Below are experts of layer 3 (counted from 0) of a mixture-of-experts language model. Rows are named router (the router's row for the expert) and show model dimensions 0-191. Each number is 128 + 32 x the weight over its row's rms, rounded and kept within 0 to 255. Numbers have three digits each.
After each expert's rows: a language model's description of what the expert responds to. This comes from a sample of Wikipedia text that the model never trained on.

# expert 14
router:200102185131056141126107152123124133145054089151103143118094060148108134089115130137113136139139094167104149120152112166113136107076109158168022159076161151107117149127130114080101176116114172113122084162169150183182166102118094121101162139142128143121096164105134105116101108132068158203090118181129119166196108092127094175157121168109100130115085091122133130105118107161172114136141167133127101162127098187077129096093121160094118141073131061099169128110093074157111160136136164133152150136090128125119012106116177151165183115097131092145098155132101127162143147121147093109
It responds to: Subject-topic nouns. Common nouns naming the article's topic entity after the or a, such as album, tournament, series, club, station, race.

# expert 1
router:156114180089098134153112093141118167092133144190150132080120083072127153117141123109158151143151109121106167160158119165154092112090012157148075085089131145159145112162125088098088178090095113124114133105171123161112022162160089132151151150089128113147087115058128164133144119153094093155145162095136115157149138124087114171120173180166131078126121049145119131080143098175155146150109134099088079089130101174123160068089140141124140091123127093119165139114085111122161120166129159072104111203128159122095102111102192163086125144151100152165101152111102184125161178094124097137
It responds to: Abstract field nouns. Nouns and noun endings naming activities, fields or domains, such as football, music, development, -ation, -ism, astronomy.

# expert 13
router:147088188088100119161131139151099135095124178116110113095102105075083149167121152088115130166122149117121164131163133125099106118117163153115098133076142145141106133183127209116135213158133178142075088103139114183121130188085152175087166174098147112087123115123125133118138146116082105169098142170186101106174145128133141144162100148073159132106110108116120151093170119169139049147102110148140089098126181154108182100101137158136054081154109122126160118098076094140114159133108124120213121187161185115120096103138124127145111152128052142167101120158143161143158120141252144102
It responds to: Person role nouns. Nouns and suffixes for people's roles, jobs and relations, such as player, member, President, -ist, -ologist, biographer, niece.

# expert 9
router:183108150090107126142102110158091154147089192115098112113110094119105134123148085130130225175163146139074131171119133139162139112134087167094109081088097133091104111129133166119090139139137141128129100133148163147066189172122177083121180093145093124095103123141097129121127159124084177108117142173190163124149133138142158128128158131104152096151124085168126113121159140165163084077136146156047087094150144140118108065121140164103158091080092081177140179094128156163157153127167109144145129225097178157116112103146174130087152112138073129203092098147101127208147099150161097069
It responds to: Given names. First names of people at the start of a full name in tables, lists and prose, such as David, William, Kevin, Stephen; also by.

# expert 30
router:156121130113085110172120088158106163159113083159097105131134137170088136099182121117126158167095158160097168124140145151109142131163122113146065162076175088100092147210136171036134158114138154094151106140169159156144077157167133137089155145105116119091134089141082167090146131121099162150162113173153161192155104076080163161131161135129102086108129052171107120137131148104170109117125121105104086130142126166098154071077125133103039128152124078126136103082142206154155113153142083105138137169062178099073107107110132097166079139160125111144125132154118115168162205162165116118
It responds to: Abbreviations and capital codes. Capital-letter abbreviations and codes in tables and parentheses, such as US, FC, JPL, MPC, DF, and pieces of acronyms like N-WF-P.

# expert 41
router:132067142123095076184113100150094144118146131111184128083078117064104112105158114096172120173179144142105169141138103146131138187138072175190091141089088136114090137170116108102127179098148166148060087101172144140163178143107146147116127148123074075128163109071115162148118175142095155109123144153173101099156115076124182178121170130104102081107089164182099099130189106146139100137203087146105064140161046119111152127119122121099112100121079115127103115089135096171156144177171144114120156115112156149079067072106160131104151160158125150144127163148080160151158161133131105080
It responds to: Table row-start pipes. Pipe beginning a new table row after a line break, especially in election and results tables; also slashes in career lists and a sentence-initial "A".

# expert 44
router:148105133102075117133098129149118148146113133136174097090044121117130109066140064100118170139115100103085120153169121190142112116139077166133121088067081151132122109143159074051135144130146153133137110101147154159144085189070118138088164110097128128153088125157128108124099136120106142183098128134137106222179113126126117167137211121109109131109116128165121128092134113162133102049085073163147126151116080136145157099055090153078110153149132134137225159109096136143185098175158134115148109179159161157121143075073181148141173133191121094129101156132133096164143126174161119126
It responds to: Place names. Names of cities, countries, states and counties, often after a comma or a first part (New York, London, Gloucestershire, Japan).

# expert 32
router:168090165095134069167133111184070194148068149162105129083089101112125126080157079106157180189175102150066148155163140153119104102108104179156096122072084144083095114168122126107112153109131154178079117138182174142123117151105116115115156133123090133080144115092098143157131133101075122113156137153168146159149141087093137161148143177079094083090097126168126111130148161163178106103167094131102086116143087172165147081073132170088088094146070126172151163093083136163122121122160119088149129159075159140089106117124168153139153156137085123186073123166120133183184162154166154096
It responds to: War and section headers. The noun war in historical prose, section headings like Career, and line breaks or cells ending table rows; also .S in U.S.